From a checkpoint of a small mixture-of-experts model trained on Wikipedia.
Size: 9 layers, width 256, vocabulary 8192, 52.7M parameters.
Experts: 112 SwiGLU neurons an expert, 6 picks a token, a sigmoid router.
Training: a variant of Adam for the experts, 9743 steps.
Below are experts of layer 3 (counted from 0) of a mixture-of-experts language model. Rows are named router (the router's row for the expert), down (a neuron's output weights, with its number) and show model dimensions 128-255. Each number is 200 + 40 x the weight over its row's rms, rounded and kept within 0 to 999.
Before each expert's rows: "comes before" lists some tokens at least twice as common just after its tokens as in all text. This comes from a sample of Wikipedia text that the model never trained on. Tokens count by the router's weight.

# expert 64
comes before: " |", " |\n", ".", "–", ",", "0"
router,270,255,189,155,215,220,221,174,132,166,177,38,214,62,175,99,184,243,189,182,210,166,222,195,209,234,166,194,203,228,217,194,200,125,254,263,173,244,156,129,243,165,230,218,159,202,166,160,191,209,189,183,223,176,202,200,237,189,276,229,139,222,177,204,226,190,155,245,160,213,216,186,152,255,156,170,209,219,102,135,206,221,137,229,193,208,180,220,214,261,228,212,223,137,250,214,162,219,165,187,146,221,204,191,194,220,261,199,152,117,179,264,138,193,273,182,242,203,132,188,184,196,104,248,166,200,191,108
down7,149,199,238,206,280,196,152,217,176,177,202,224,310,191,106,245,245,202,150,234,184,215,192,257,230,202,231,215,170,154,175,214,197,249,237,218,146,167,227,231,228,230,126,253,174,236,206,254,114,213,139,171,138,146,155,192,211,227,194,253,167,207,182,223,221,172,201,169,192,101,191,164,192,165,212,201,251,145,239,167,224,233,202,184,210,202,158,192,316,168,154,230,198,221,186,167,173,192,224,200,162,199,228,144,190,200,228,135,245,225,219,172,230,233,184,232,166,203,112,275,197,154,251,182,220,151,183,218
down8,213,270,185,225,153,238,258,207,220,217,261,205,145,102,147,223,174,191,225,108,187,119,129,241,193,222,243,295,245,217,187,193,212,214,154,196,202,171,170,238,222,210,268,238,134,233,236,177,191,202,190,279,221,223,249,188,186,169,207,205,190,220,290,173,168,244,246,217,149,226,239,176,140,163,268,139,176,186,191,218,149,190,186,250,237,211,199,187,204,165,151,214,198,212,201,216,220,172,225,173,196,174,191,191,192,199,158,213,176,172,241,170,181,243,260,253,184,231,231,194,165,200,138,125,190,196,216,174
down9,155,227,188,218,253,128,234,179,205,171,134,140,227,215,208,219,207,140,187,226,163,241,239,261,232,225,194,133,161,222,179,201,290,164,164,124,261,192,180,175,202,243,223,207,242,191,192,134,160,226,154,157,165,269,168,171,187,126,190,182,184,260,164,253,204,174,196,148,217,144,273,192,206,181,239,165,138,224,202,218,156,183,175,238,114,171,241,246,196,241,219,236,266,214,228,240,149,219,219,158,234,178,201,254,206,241,218,213,217,207,113,191,211,187,231,196,308,211,203,186,220,209,141,265,132,186,154,167
down10,229,180,217,140,202,203,202,213,162,226,229,138,246,206,123,188,200,169,208,150,170,170,176,206,196,269,195,101,193,249,134,134,257,182,214,151,212,204,207,177,208,182,196,223,202,205,128,273,173,232,195,204,218,212,174,257,262,202,150,197,148,116,204,187,143,184,214,200,206,142,171,112,167,204,120,230,207,267,153,158,205,235,179,212,253,254,170,123,159,166,221,231,141,167,285,222,198,231,178,193,184,243,178,215,191,242,145,229,138,181,250,224,158,206,189,215,179,138,258,216,224,224,199,170,165,243,224,100
down11,254,130,215,126,191,190,161,219,168,143,215,276,160,216,256,153,266,231,219,179,238,198,183,211,235,213,228,270,154,243,209,215,159,235,178,170,164,168,260,202,212,248,165,260,267,217,159,246,224,156,230,181,217,223,204,170,196,252,131,203,193,172,160,189,155,277,203,182,216,231,141,281,196,163,150,243,184,203,222,181,289,201,161,178,236,255,231,245,259,137,243,122,233,158,166,171,235,163,190,238,142,196,172,273,233,197,245,166,133,177,296,212,251,179,224,239,208,207,182,254,224,164,254,129,227,191,167,107

# expert 97
comes before: " of", " was", "'s", ".\n\n", " is", "s"
router,251,237,174,159,228,226,294,218,152,230,208,114,162,109,138,177,185,270,189,170,229,114,170,168,128,206,138,222,188,177,216,191,228,204,192,237,194,151,176,142,265,178,195,198,224,207,177,186,242,222,168,176,207,157,223,228,251,193,157,142,159,181,151,207,232,141,161,224,228,249,234,245,175,236,145,193,207,144,224,186,171,169,158,134,178,178,221,182,233,190,191,179,194,109,208,231,149,210,261,155,175,211,166,234,191,207,222,184,200,150,241,215,186,212,199,134,283,168,119,204,228,206,135,233,181,193,232,168
down0,171,242,140,204,194,222,233,225,223,164,176,239,209,215,206,102,206,234,211,149,154,246,197,216,182,193,109,188,251,236,220,206,148,208,220,212,189,176,159,183,170,189,212,304,218,243,189,207,176,212,159,191,192,259,227,234,168,197,183,233,210,189,150,197,125,173,261,140,227,232,239,166,161,254,198,216,258,209,226,163,247,173,236,130,130,174,265,189,224,151,264,193,164,209,249,145,208,231,232,138,124,126,209,162,161,151,212,200,243,246,194,200,228,271,225,242,273,261,190,219,241,190,225,207,173,152,130,183
down1,156,318,222,274,177,228,187,214,208,220,205,237,211,172,207,163,219,189,210,259,265,180,219,174,114,159,197,151,157,148,174,217,263,226,254,182,207,226,220,121,227,186,185,148,260,218,166,244,280,223,204,264,258,219,167,180,95,215,215,196,162,182,193,177,181,201,275,125,242,186,232,177,184,179,126,203,253,178,284,236,169,137,286,172,204,190,263,174,186,216,207,210,141,226,234,149,140,240,262,227,156,196,128,243,214,174,204,258,263,227,248,281,169,238,175,229,113,223,216,198,185,214,243,221,205,235,192,174
down2,220,155,187,176,195,214,163,111,195,220,269,231,167,196,217,197,208,222,235,125,239,238,192,188,150,187,248,221,198,227,163,130,164,257,184,185,250,180,163,165,265,205,219,233,229,210,203,222,157,199,249,189,222,163,240,263,258,141,189,176,227,229,196,189,195,157,256,192,250,240,235,196,214,144,153,210,207,145,169,239,170,230,175,234,211,205,246,167,152,202,256,156,209,154,200,178,206,200,242,179,156,104,159,270,184,239,123,106,199,191,179,275,163,254,180,259,200,189,162,230,249,232,181,220,248,270,231,200
down3,196,122,206,190,190,200,190,250,266,248,219,231,121,226,280,173,198,198,191,230,166,195,196,184,170,151,247,206,145,202,198,172,154,214,266,147,211,206,202,292,160,213,146,197,228,245,198,195,189,148,219,214,210,244,184,182,302,208,185,183,184,271,204,260,264,146,159,229,172,149,215,171,198,232,174,273,140,265,177,255,168,150,296,198,203,204,148,207,191,192,241,135,170,238,238,212,167,220,183,147,95,263,240,176,216,197,198,306,211,223,196,198,199,187,241,246,222,218,180,193,258,164,201,236,167,172,323,167
down4,182,129,165,198,212,223,174,189,227,184,185,222,270,137,146,197,305,183,178,182,170,205,189,150,248,110,190,235,221,235,181,229,222,209,101,244,234,193,216,145,232,230,211,167,211,175,253,219,137,304,204,197,169,165,120,188,200,199,195,226,169,224,132,216,216,238,216,204,256,143,228,148,190,166,231,100,253,201,231,248,157,215,181,166,167,232,166,177,171,127,210,208,222,269,256,238,219,158,262,180,195,226,196,182,198,215,249,242,188,127,286,245,178,230,248,219,245,204,220,194,205,214,217,148,192,260,166,202

# expert 108
comes before: " |", "–", ",", ")", ")\n", "\n"
router,265,303,179,177,255,194,254,261,165,198,151,35,216,116,206,171,154,225,199,194,230,233,225,198,214,251,185,152,211,175,199,231,212,207,205,225,116,153,106,163,181,212,258,248,185,184,195,178,224,210,195,225,202,232,236,167,178,206,189,178,171,170,188,204,202,199,154,204,191,188,211,256,197,217,142,182,200,169,170,178,211,176,209,177,202,242,222,242,169,214,263,204,198,157,200,212,214,188,172,181,258,218,192,222,198,180,242,215,176,103,146,249,255,205,287,190,302,191,160,185,194,201,173,272,224,161,177,203
down0,152,199,190,185,145,251,201,189,168,158,123,178,182,191,233,194,147,163,135,164,247,292,241,207,176,131,203,194,206,187,229,200,157,218,233,222,186,261,177,156,191,167,151,203,228,109,175,202,232,264,212,174,138,186,245,223,155,148,153,232,180,220,188,161,180,257,157,231,284,209,189,169,129,233,229,270,214,208,168,188,254,206,231,237,242,224,163,260,160,189,238,169,243,224,288,201,183,211,226,223,233,232,178,220,225,206,222,271,205,181,141,159,211,185,106,169,130,261,141,160,195,162,151,185,198,218,207,131
down1,148,225,190,259,206,192,159,234,226,248,194,183,158,197,217,193,165,274,214,195,210,200,245,159,226,180,258,241,199,192,204,233,187,189,204,157,156,174,152,177,218,240,130,220,194,279,195,182,204,185,169,217,236,195,238,237,140,234,148,144,250,142,230,177,202,289,237,224,250,174,154,171,180,158,219,247,257,104,240,248,201,154,221,179,243,158,226,220,129,243,206,238,197,175,243,210,187,93,225,142,223,205,246,249,230,199,179,183,189,229,166,215,262,213,196,210,124,229,236,259,157,238,214,232,176,234,257,218
down2,231,219,266,259,262,220,156,206,257,281,160,181,191,215,201,130,188,231,230,238,192,216,188,165,118,149,155,175,119,163,237,142,237,183,181,160,210,174,236,159,237,161,190,218,204,199,247,209,163,144,197,146,204,221,162,229,223,182,152,199,203,103,171,169,178,228,236,159,120,203,207,193,133,221,195,197,184,210,168,161,136,157,198,160,234,208,128,207,212,178,185,218,232,238,221,196,162,181,192,209,175,213,212,194,239,183,244,179,208,171,227,138,175,150,195,191,174,227,137,264,219,225,252,214,156,190,217,203
down3,240,81,230,227,186,191,252,218,179,247,231,219,246,168,243,157,197,169,196,111,229,199,217,166,194,226,198,224,270,148,190,184,180,205,229,223,209,119,192,227,126,245,188,228,252,294,202,199,197,268,200,176,200,205,163,199,222,179,134,192,242,169,160,164,196,155,223,222,226,277,202,240,240,180,195,251,187,152,203,232,192,170,173,155,202,190,186,246,238,170,241,214,214,227,220,268,197,120,209,165,168,142,221,189,260,238,193,275,165,307,205,175,209,259,166,184,152,199,211,105,189,205,122,221,249,188,268,165
down4,272,243,196,251,217,211,264,250,235,171,185,215,138,163,164,152,136,127,176,160,235,255,208,212,194,216,240,169,199,203,252,274,212,207,180,174,146,191,246,144,183,198,166,258,188,188,201,226,237,291,160,199,206,168,237,217,132,250,187,124,134,207,214,266,245,197,149,244,239,210,122,193,184,197,137,163,235,222,224,197,194,269,139,253,180,157,137,187,189,235,223,215,214,184,130,274,260,213,178,113,184,265,208,209,204,202,155,200,194,235,210,234,229,256,186,174,224,219,172,245,182,235,197,229,221,173,215,203

# expert 127
comes before: " ", " —", " +", " −", " —;", " %"
router,218,230,144,206,210,197,341,256,142,216,210,165,191,119,234,0,155,201,187,191,246,142,156,195,135,228,145,177,227,196,262,195,233,167,209,226,229,212,176,184,218,199,196,228,156,249,163,158,202,251,227,202,155,162,174,203,208,266,227,201,157,210,173,248,223,183,169,173,178,233,183,214,213,213,170,227,230,146,133,175,127,209,198,168,195,243,228,231,192,196,207,193,180,112,251,258,173,226,183,218,231,176,196,214,227,194,215,228,185,139,191,226,228,184,240,127,219,191,156,201,194,178,178,253,238,163,240,144
down7,191,231,199,282,169,172,222,164,243,157,277,224,213,198,147,196,190,233,225,148,226,219,219,235,197,241,189,141,264,227,132,178,168,161,232,232,196,200,168,226,272,167,252,205,220,179,233,183,216,208,170,195,129,206,228,183,151,183,175,193,237,138,187,225,193,285,229,207,196,170,255,204,201,243,164,162,231,171,261,167,174,249,242,180,231,110,191,170,238,253,163,220,280,155,228,139,162,205,200,133,188,209,178,167,244,202,213,166,194,182,247,260,144,174,159,190,197,186,214,237,216,267,223,184,202,233,182,114
down8,171,246,129,140,173,184,138,192,236,137,158,200,209,207,184,199,236,166,112,236,219,239,236,274,216,203,165,187,156,237,195,196,266,204,155,155,239,197,200,229,236,238,215,151,128,176,192,253,192,265,253,172,173,119,201,214,235,175,193,257,155,156,206,162,218,189,224,221,127,136,231,128,126,165,189,261,194,244,240,282,212,190,210,130,122,188,133,184,208,179,288,164,225,173,209,216,204,222,184,219,190,190,134,208,167,132,156,253,194,219,146,161,227,236,226,196,133,142,206,125,177,149,273,177,199,227,177,215
down9,168,227,228,160,150,150,246,248,181,220,242,119,154,214,160,195,211,190,185,209,212,173,177,160,183,238,116,170,176,237,206,157,209,134,266,248,173,243,171,219,165,182,198,182,175,226,259,207,128,185,216,234,221,156,167,206,261,215,148,184,268,237,214,196,239,220,148,201,204,235,161,154,200,175,293,181,176,221,149,203,192,172,238,207,187,104,215,222,179,140,226,269,230,198,125,192,154,178,160,195,193,240,171,230,244,220,196,193,152,150,212,217,213,208,214,228,244,173,222,259,281,200,165,238,196,183,194,161
down10,139,221,206,201,217,177,233,211,245,175,223,248,233,184,168,228,166,153,177,251,203,174,209,203,214,225,319,177,157,225,207,105,181,176,127,82,220,206,204,217,121,216,238,197,199,133,190,186,180,146,201,257,211,191,158,188,235,195,201,194,206,223,209,159,177,213,125,210,214,217,250,210,241,155,219,120,193,169,138,241,142,157,201,190,248,205,199,173,92,192,173,179,117,185,217,167,204,236,209,238,226,173,254,228,123,195,231,189,119,192,210,220,245,311,120,210,177,250,279,242,183,200,225,175,228,241,189,239
down11,178,201,178,165,201,227,195,221,160,210,244,165,249,244,229,216,154,300,141,193,168,214,189,176,221,217,198,267,257,180,229,201,137,152,213,185,218,208,247,247,170,283,188,169,178,238,170,196,169,213,223,205,180,237,206,175,253,174,263,167,251,237,209,209,210,164,174,280,200,266,205,249,118,254,130,238,216,225,216,170,230,197,177,183,217,189,286,193,180,179,232,231,141,229,271,193,162,247,206,149,98,309,179,172,188,169,208,232,195,219,236,219,169,186,106,246,213,239,195,229,174,200,152,222,202,207,183,239

# expert 10
comes before: " the", " a", " his", " their", " its", " this"
router,225,243,160,186,203,192,288,246,144,185,144,167,227,67,203,74,207,221,175,178,229,164,158,214,206,220,216,198,210,205,206,182,283,175,247,264,179,165,147,171,224,194,227,199,217,228,182,214,198,234,202,164,200,193,196,172,225,153,212,138,211,233,194,202,193,210,200,155,190,236,202,216,214,254,164,269,209,198,168,182,174,168,256,235,198,261,180,222,197,184,195,207,235,176,236,183,169,272,185,178,106,251,191,229,211,235,253,218,242,208,237,247,206,186,225,239,200,190,147,146,206,221,147,189,205,169,150,164
down7,183,202,255,229,187,184,180,235,207,250,159,159,212,180,243,141,246,210,193,168,245,227,273,185,155,273,227,176,260,254,202,213,210,220,170,159,188,141,261,202,223,118,189,284,239,234,214,233,211,236,209,158,168,221,204,253,188,173,117,217,234,161,235,175,214,183,304,129,190,202,194,188,203,219,202,209,188,176,186,186,241,179,203,165,235,206,214,228,236,161,165,206,179,132,153,128,134,176,181,241,184,178,177,253,216,142,202,297,204,243,184,190,175,264,164,129,289,174,177,156,135,209,154,254,192,159,214,177
down8,268,298,179,226,149,209,225,171,194,189,185,214,214,154,173,169,206,272,230,117,188,221,206,98,154,151,229,220,213,177,165,177,102,167,184,209,163,200,178,161,239,198,230,181,205,155,218,244,189,222,162,264,203,196,115,177,269,172,169,232,158,144,171,202,181,206,170,219,212,221,229,299,204,231,167,182,108,190,199,236,183,231,152,237,194,181,244,243,225,210,259,232,225,144,224,217,271,160,171,196,270,262,156,174,223,152,271,226,224,179,138,197,190,184,179,209,221,167,257,222,240,215,241,186,198,200,181,209
down9,171,134,172,214,246,216,259,180,163,180,213,227,219,237,170,261,209,312,198,163,155,180,281,150,220,166,180,281,209,200,262,235,173,204,220,206,226,220,207,174,197,204,234,178,293,217,182,223,258,196,228,240,107,233,155,95,230,163,191,225,197,206,251,251,225,172,252,202,214,251,205,170,216,210,191,181,172,258,132,233,165,186,123,199,221,191,217,205,212,207,139,197,168,162,207,270,213,169,244,207,199,223,205,179,128,234,200,155,223,202,159,239,189,188,248,217,183,239,170,110,163,171,126,166,176,189,123,172
down10,150,253,169,234,169,175,183,247,145,202,215,295,216,156,263,215,169,215,134,161,238,178,287,190,163,196,208,190,183,164,186,215,226,181,170,214,259,178,160,118,155,130,192,278,203,154,238,179,172,222,197,146,136,253,251,223,126,197,227,185,147,223,195,236,218,149,153,153,158,197,258,145,151,212,263,182,242,202,224,244,106,235,184,196,168,280,227,230,238,219,182,234,249,169,220,198,230,186,161,189,120,211,242,156,223,233,197,183,261,220,233,130,191,209,220,181,199,198,148,158,191,135,211,183,214,228,278,209
down11,162,208,181,247,185,214,150,210,203,204,198,216,115,195,187,207,212,213,132,223,205,229,193,204,145,148,191,208,179,241,201,171,202,179,245,198,190,228,202,342,133,316,198,86,225,208,155,148,192,229,238,210,162,221,229,208,214,211,200,200,190,288,222,244,159,174,202,190,219,171,122,206,160,222,156,281,234,193,218,243,172,218,191,233,203,163,199,170,143,211,206,240,167,177,224,213,204,196,176,168,195,240,151,197,174,248,209,206,248,220,229,231,175,207,207,197,174,181,200,155,207,212,186,193,184,133,199,183

# expert 42
comes before: " The", "==", " He", "20", " In", "19"
router,243,231,213,225,184,201,283,276,184,160,180,109,182,131,132,93,162,230,237,150,240,278,240,213,228,224,121,213,204,190,211,180,251,211,225,205,176,238,133,173,245,205,279,163,247,202,143,136,189,254,222,175,168,152,192,188,225,231,202,168,193,180,172,187,204,174,174,161,192,204,186,244,201,251,184,286,196,205,250,147,127,209,163,184,199,163,201,175,224,204,206,235,186,121,247,220,155,250,180,166,150,217,208,238,219,206,235,156,187,115,216,267,159,141,131,149,217,230,179,206,218,206,195,262,253,226,147,183
down0,172,164,234,200,169,195,160,241,182,195,208,203,253,240,177,105,194,152,182,225,174,139,164,172,230,177,212,257,212,178,167,237,161,207,210,253,112,147,223,137,193,115,132,214,204,208,134,195,173,183,182,243,210,175,212,203,191,203,256,229,214,184,153,215,297,222,177,197,140,226,208,236,242,170,185,203,140,133,95,76,255,157,245,187,183,251,229,216,192,218,196,199,215,224,125,294,228,191,139,227,162,144,295,185,184,205,157,172,173,214,207,202,225,195,174,213,210,210,210,178,194,209,221,271,179,180,199,240
down1,192,236,262,130,220,199,240,251,140,199,179,184,235,166,216,255,247,219,93,184,164,215,163,177,149,149,171,164,199,213,154,224,230,222,223,208,190,180,123,125,186,160,150,179,232,184,185,241,178,213,110,215,210,198,194,116,212,176,211,184,152,205,213,150,196,255,245,256,211,226,168,199,192,240,172,251,181,224,164,274,164,232,137,255,220,183,214,238,204,253,214,229,179,198,170,109,188,279,190,204,187,197,202,185,153,170,219,210,265,177,230,242,203,207,218,215,229,211,157,248,203,175,249,254,68,192,161,217
down2,192,225,210,139,175,233,206,193,176,171,263,234,253,175,176,200,223,224,304,138,192,195,119,182,215,216,182,137,224,227,202,212,195,184,274,249,206,128,246,198,182,174,230,200,274,167,223,63,262,224,255,210,183,188,258,219,216,168,249,191,254,156,146,168,242,227,181,230,148,207,306,194,273,180,188,168,220,152,162,176,205,169,226,165,211,177,179,163,211,133,204,232,253,273,244,267,115,188,147,209,189,186,134,257,214,166,221,151,189,194,193,219,223,212,247,225,224,168,157,181,232,207,202,245,194,174,187,191
down3,230,132,229,229,247,173,181,181,257,202,229,256,218,260,214,145,209,221,257,178,231,153,169,196,195,170,227,275,268,196,152,265,200,199,103,126,189,259,221,207,297,204,203,256,153,191,154,196,203,210,142,244,211,147,212,263,252,208,168,214,123,202,146,234,248,218,188,207,261,170,196,242,222,201,184,250,179,187,167,168,218,253,218,233,239,168,222,142,168,204,232,209,198,182,129,181,202,199,251,136,175,158,221,184,201,200,196,209,203,275,263,175,213,196,182,209,204,177,219,220,193,226,203,195,278,248,260,267
down4,234,128,274,242,123,221,177,162,157,189,202,255,168,221,201,195,171,198,228,156,220,175,212,170,171,161,233,163,286,165,218,226,208,188,189,237,248,175,231,258,156,219,197,189,214,231,150,208,239,228,177,205,154,165,232,213,215,177,206,261,193,186,202,216,152,223,199,233,221,181,175,262,199,168,185,219,254,172,167,254,264,75,257,223,248,186,157,284,159,210,175,176,214,158,173,218,199,215,177,191,151,183,182,246,225,194,237,165,219,214,205,204,116,196,191,261,233,267,164,224,242,196,222,282,191,209,191,192

# expert 125
comes before: " the", "–", ")\n", ")", "),", " a"
router,264,260,145,203,233,221,280,236,123,192,142,141,191,138,238,110,184,223,200,165,229,207,210,181,210,217,214,209,184,217,251,213,259,152,227,260,151,171,134,181,226,224,238,240,215,220,131,217,220,238,209,230,232,215,241,187,167,199,224,159,207,220,171,192,187,204,142,174,195,170,216,232,186,219,162,190,182,201,142,146,195,194,245,219,149,254,237,221,154,182,204,221,208,169,230,198,212,220,212,203,146,190,249,250,229,220,236,196,211,171,224,287,219,187,270,234,209,196,164,212,190,273,124,190,223,143,145,153
down0,196,172,149,231,98,181,132,192,142,198,171,159,161,284,159,133,225,155,188,210,192,223,152,228,183,121,186,263,281,185,164,211,223,146,265,197,138,174,107,188,133,235,198,184,242,158,238,164,203,217,122,225,200,192,218,187,179,187,196,177,208,220,149,137,178,196,165,237,209,128,219,179,139,210,181,237,187,293,163,227,213,157,211,204,126,249,228,240,202,123,203,186,186,251,214,240,233,188,195,218,192,206,134,280,99,233,179,190,163,173,179,136,189,147,173,200,212,180,199,209,234,148,255,185,255,248,184,192
down1,237,145,205,218,170,220,217,217,154,244,117,240,251,212,192,191,168,168,252,221,247,176,200,237,160,222,236,174,210,187,176,266,199,153,217,206,229,173,237,140,238,113,175,239,141,251,217,191,249,191,137,218,224,180,242,204,191,181,241,174,139,161,271,140,257,189,201,266,265,183,205,171,201,266,161,142,127,155,182,182,236,170,198,218,185,235,237,215,161,126,189,163,178,185,228,259,331,180,234,262,179,159,273,118,254,213,189,178,202,176,225,189,218,140,205,191,242,230,137,160,228,253,210,209,228,225,150,227
down2,216,256,231,229,235,182,162,188,204,218,270,148,157,198,123,256,187,165,226,269,176,104,140,190,147,127,131,191,70,160,183,140,150,181,226,194,123,224,150,214,186,184,227,143,213,262,226,183,218,233,223,236,156,185,201,243,145,202,166,181,177,193,174,144,235,210,160,267,261,209,152,228,231,154,208,175,274,197,130,120,196,299,166,182,146,220,165,161,272,168,195,186,269,248,128,216,196,125,210,200,212,203,159,217,219,276,229,213,216,155,230,152,164,204,129,197,218,159,254,171,302,214,217,240,183,200,193,189
down3,130,209,198,242,143,233,216,190,206,172,185,239,207,287,181,197,263,168,223,190,173,286,202,142,167,187,226,122,265,214,205,216,131,201,230,203,120,205,176,211,215,249,225,200,226,176,224,223,207,188,199,232,187,238,236,201,197,157,167,169,243,163,251,76,142,140,168,146,229,203,238,212,224,203,214,273,180,283,190,169,194,239,309,190,182,173,165,149,202,194,198,177,230,175,168,182,218,209,207,257,223,197,206,217,151,165,191,171,246,195,214,202,223,227,171,139,216,226,156,275,288,288,195,258,207,178,73,210
down4,169,238,210,214,290,166,213,188,212,277,197,189,224,262,248,215,186,193,173,242,232,186,145,190,208,150,232,111,168,129,141,195,236,159,217,155,171,274,163,257,194,197,131,188,193,176,182,172,194,241,193,185,225,297,237,226,142,258,207,175,229,198,194,145,256,185,261,227,226,196,272,237,168,199,203,196,205,209,221,179,247,162,193,257,201,314,273,225,257,241,111,119,210,226,195,249,155,159,169,125,118,152,188,183,237,209,202,187,182,222,212,165,183,203,225,251,254,262,183,162,160,241,172,213,249,238,177,255

# expert 35
comes before: " |", "%", " |\n", ")", " (", " m"
router,246,209,244,215,187,144,239,241,155,272,178,186,202,153,201,120,170,198,154,163,302,178,241,247,194,255,192,232,233,111,223,150,230,204,187,261,211,168,209,165,231,240,231,150,152,187,191,176,214,214,176,196,227,217,159,147,219,187,197,223,168,171,149,202,198,193,150,153,157,241,216,238,195,250,158,214,192,170,176,191,147,260,176,197,151,219,215,214,203,198,208,246,186,185,240,243,182,274,156,174,188,194,234,277,221,157,186,189,155,179,185,231,209,193,237,154,284,209,134,166,206,189,178,181,211,166,219,120
down0,116,226,217,223,212,202,139,201,229,195,214,143,121,230,173,226,239,220,248,178,254,217,192,235,198,135,171,237,197,164,174,139,180,216,240,165,155,148,242,165,299,167,196,186,153,236,207,228,209,166,112,179,207,212,259,175,255,168,227,285,192,271,132,232,205,192,179,192,200,246,228,171,229,157,176,216,160,221,162,169,218,159,311,187,263,122,161,202,251,186,202,227,192,251,227,234,106,227,200,223,181,199,143,196,229,211,191,195,207,218,169,210,198,272,184,158,162,231,183,210,228,197,192,185,196,225,92,258
down1,252,152,238,223,215,172,137,204,126,225,252,159,212,183,228,186,144,190,176,106,199,173,237,246,125,248,194,164,118,243,278,153,179,201,206,165,195,238,152,190,194,186,203,190,181,176,215,114,156,165,156,170,223,213,217,201,172,280,180,195,201,247,228,226,227,165,222,217,255,223,154,147,162,165,194,226,170,181,198,229,197,275,201,127,168,253,229,334,266,206,174,186,252,128,184,215,186,267,191,270,206,156,225,241,198,243,146,167,226,122,163,188,201,250,225,196,156,172,259,173,241,209,231,184,259,101,255,222
down2,183,270,172,274,243,166,196,189,216,206,179,182,220,177,218,128,179,188,151,182,254,177,199,144,292,163,188,187,135,206,203,190,240,191,225,189,154,187,235,191,164,224,190,156,231,280,193,253,168,230,160,261,160,225,234,170,217,174,186,135,185,144,217,143,217,229,168,186,192,206,171,168,177,179,220,186,189,87,196,180,259,193,197,186,247,183,172,213,237,162,181,212,155,145,208,225,168,167,134,226,186,191,237,185,215,114,176,226,313,176,192,232,250,199,219,163,271,133,186,231,227,274,196,144,255,167,175,175
down3,182,162,180,196,211,159,158,204,188,268,152,217,177,185,262,174,151,212,195,192,250,270,165,226,214,123,234,220,195,227,200,189,144,210,175,165,170,134,245,166,208,191,202,187,251,200,184,242,154,215,191,233,107,219,212,205,200,261,226,160,243,232,163,168,238,237,172,183,146,168,174,271,205,229,217,199,169,184,190,199,160,175,186,230,209,240,232,243,153,131,184,204,294,183,205,167,166,204,179,216,104,200,273,177,175,71,144,237,245,184,216,160,132,177,190,175,170,255,240,262,254,186,220,186,152,194,202,223
down4,179,209,205,244,182,197,237,198,164,244,214,184,185,199,144,187,144,150,279,194,285,233,229,223,223,206,189,217,194,158,260,243,220,265,140,235,213,216,156,180,163,228,152,241,225,207,211,197,175,179,259,218,173,185,132,179,197,195,120,145,182,203,174,176,169,195,213,147,228,198,208,199,171,212,199,168,256,248,118,272,201,180,163,230,239,228,253,194,182,158,200,157,198,102,238,220,197,171,179,265,185,211,137,187,151,217,187,225,214,155,211,305,167,209,186,249,195,230,93,259,160,227,135,248,193,137,238,157

# expert 88
comes before: " ", " \"", " -", " —", " USA", " MF"
router,231,213,209,218,219,205,343,244,162,192,189,151,150,141,204,57,183,226,228,148,236,144,156,253,169,233,166,230,258,237,277,180,204,194,245,233,234,137,129,182,257,213,214,208,139,245,179,188,227,235,255,179,201,163,201,235,200,221,169,140,223,212,143,216,200,198,155,174,192,201,218,194,200,228,172,220,231,163,124,174,157,202,216,179,213,204,216,222,174,124,254,258,235,147,206,246,200,193,172,147,249,195,198,221,259,222,165,198,187,138,217,252,203,189,242,148,241,136,167,174,202,213,206,201,226,171,206,167
down0,221,185,231,257,216,185,195,183,171,219,169,158,242,271,160,219,176,173,197,142,196,149,149,102,144,196,101,212,164,196,191,191,205,181,158,210,163,148,161,287,187,154,218,165,211,224,246,247,168,109,227,153,227,171,264,214,261,152,238,131,231,186,266,165,194,124,153,178,231,267,176,149,144,166,252,189,202,225,151,254,220,137,238,181,264,188,231,242,204,138,174,178,161,228,147,106,164,166,145,184,229,196,187,148,253,172,133,136,217,188,163,191,208,153,282,223,244,170,192,236,169,290,180,203,199,173,139,184
down1,199,180,119,190,207,258,271,229,257,238,187,220,207,177,207,261,201,142,246,165,154,222,184,231,140,163,159,238,117,226,182,197,205,199,125,174,279,252,203,212,147,171,212,183,192,181,248,147,124,251,166,228,200,233,235,176,201,159,169,279,236,178,240,224,215,144,202,195,231,194,196,171,179,159,178,185,256,186,164,230,249,193,228,273,220,213,207,209,186,146,254,186,271,244,174,237,181,181,255,188,164,201,219,266,220,161,189,128,247,202,208,159,201,142,223,214,210,239,200,223,277,242,187,227,147,199,240,185
down2,190,212,206,146,184,226,209,283,196,171,126,207,263,200,277,242,227,211,166,183,154,167,204,207,194,207,181,253,172,164,146,212,192,181,167,277,187,232,151,195,153,226,204,236,144,164,221,226,197,266,151,214,227,216,175,237,258,252,185,226,228,207,207,242,219,246,188,224,156,125,215,217,239,218,236,244,229,183,206,177,231,230,246,208,132,247,200,138,197,207,163,153,249,206,158,213,271,180,187,207,124,246,192,155,191,213,169,205,243,256,229,248,202,140,201,194,232,128,124,186,160,238,283,171,193,162,177,210
down3,228,260,153,143,206,217,189,270,133,169,212,228,260,187,239,189,129,201,173,205,91,178,181,224,213,187,172,157,179,207,231,189,223,175,214,130,296,211,189,110,111,222,202,205,203,204,202,225,210,218,200,172,259,210,172,179,155,237,183,200,307,214,249,230,168,209,170,249,135,146,253,157,163,253,204,202,154,195,208,250,218,224,196,196,226,172,181,196,193,185,189,261,251,121,196,134,228,230,249,102,273,236,207,155,183,256,90,239,273,129,200,162,246,150,170,250,191,259,182,154,223,203,209,131,192,215,279,235
down4,251,226,230,220,235,139,243,226,139,188,258,148,212,219,236,259,256,185,222,208,173,167,195,206,263,136,167,146,154,199,169,147,204,228,210,136,148,166,220,213,187,241,205,159,178,135,219,182,211,213,154,206,250,204,200,138,253,160,234,264,202,147,211,193,247,229,264,208,196,162,216,145,112,233,192,144,233,187,202,211,241,153,176,207,221,235,142,160,242,218,211,167,160,164,200,155,199,156,278,166,199,201,255,286,159,193,222,187,256,164,246,145,148,192,209,246,235,237,234,190,245,147,158,271,218,184,177,237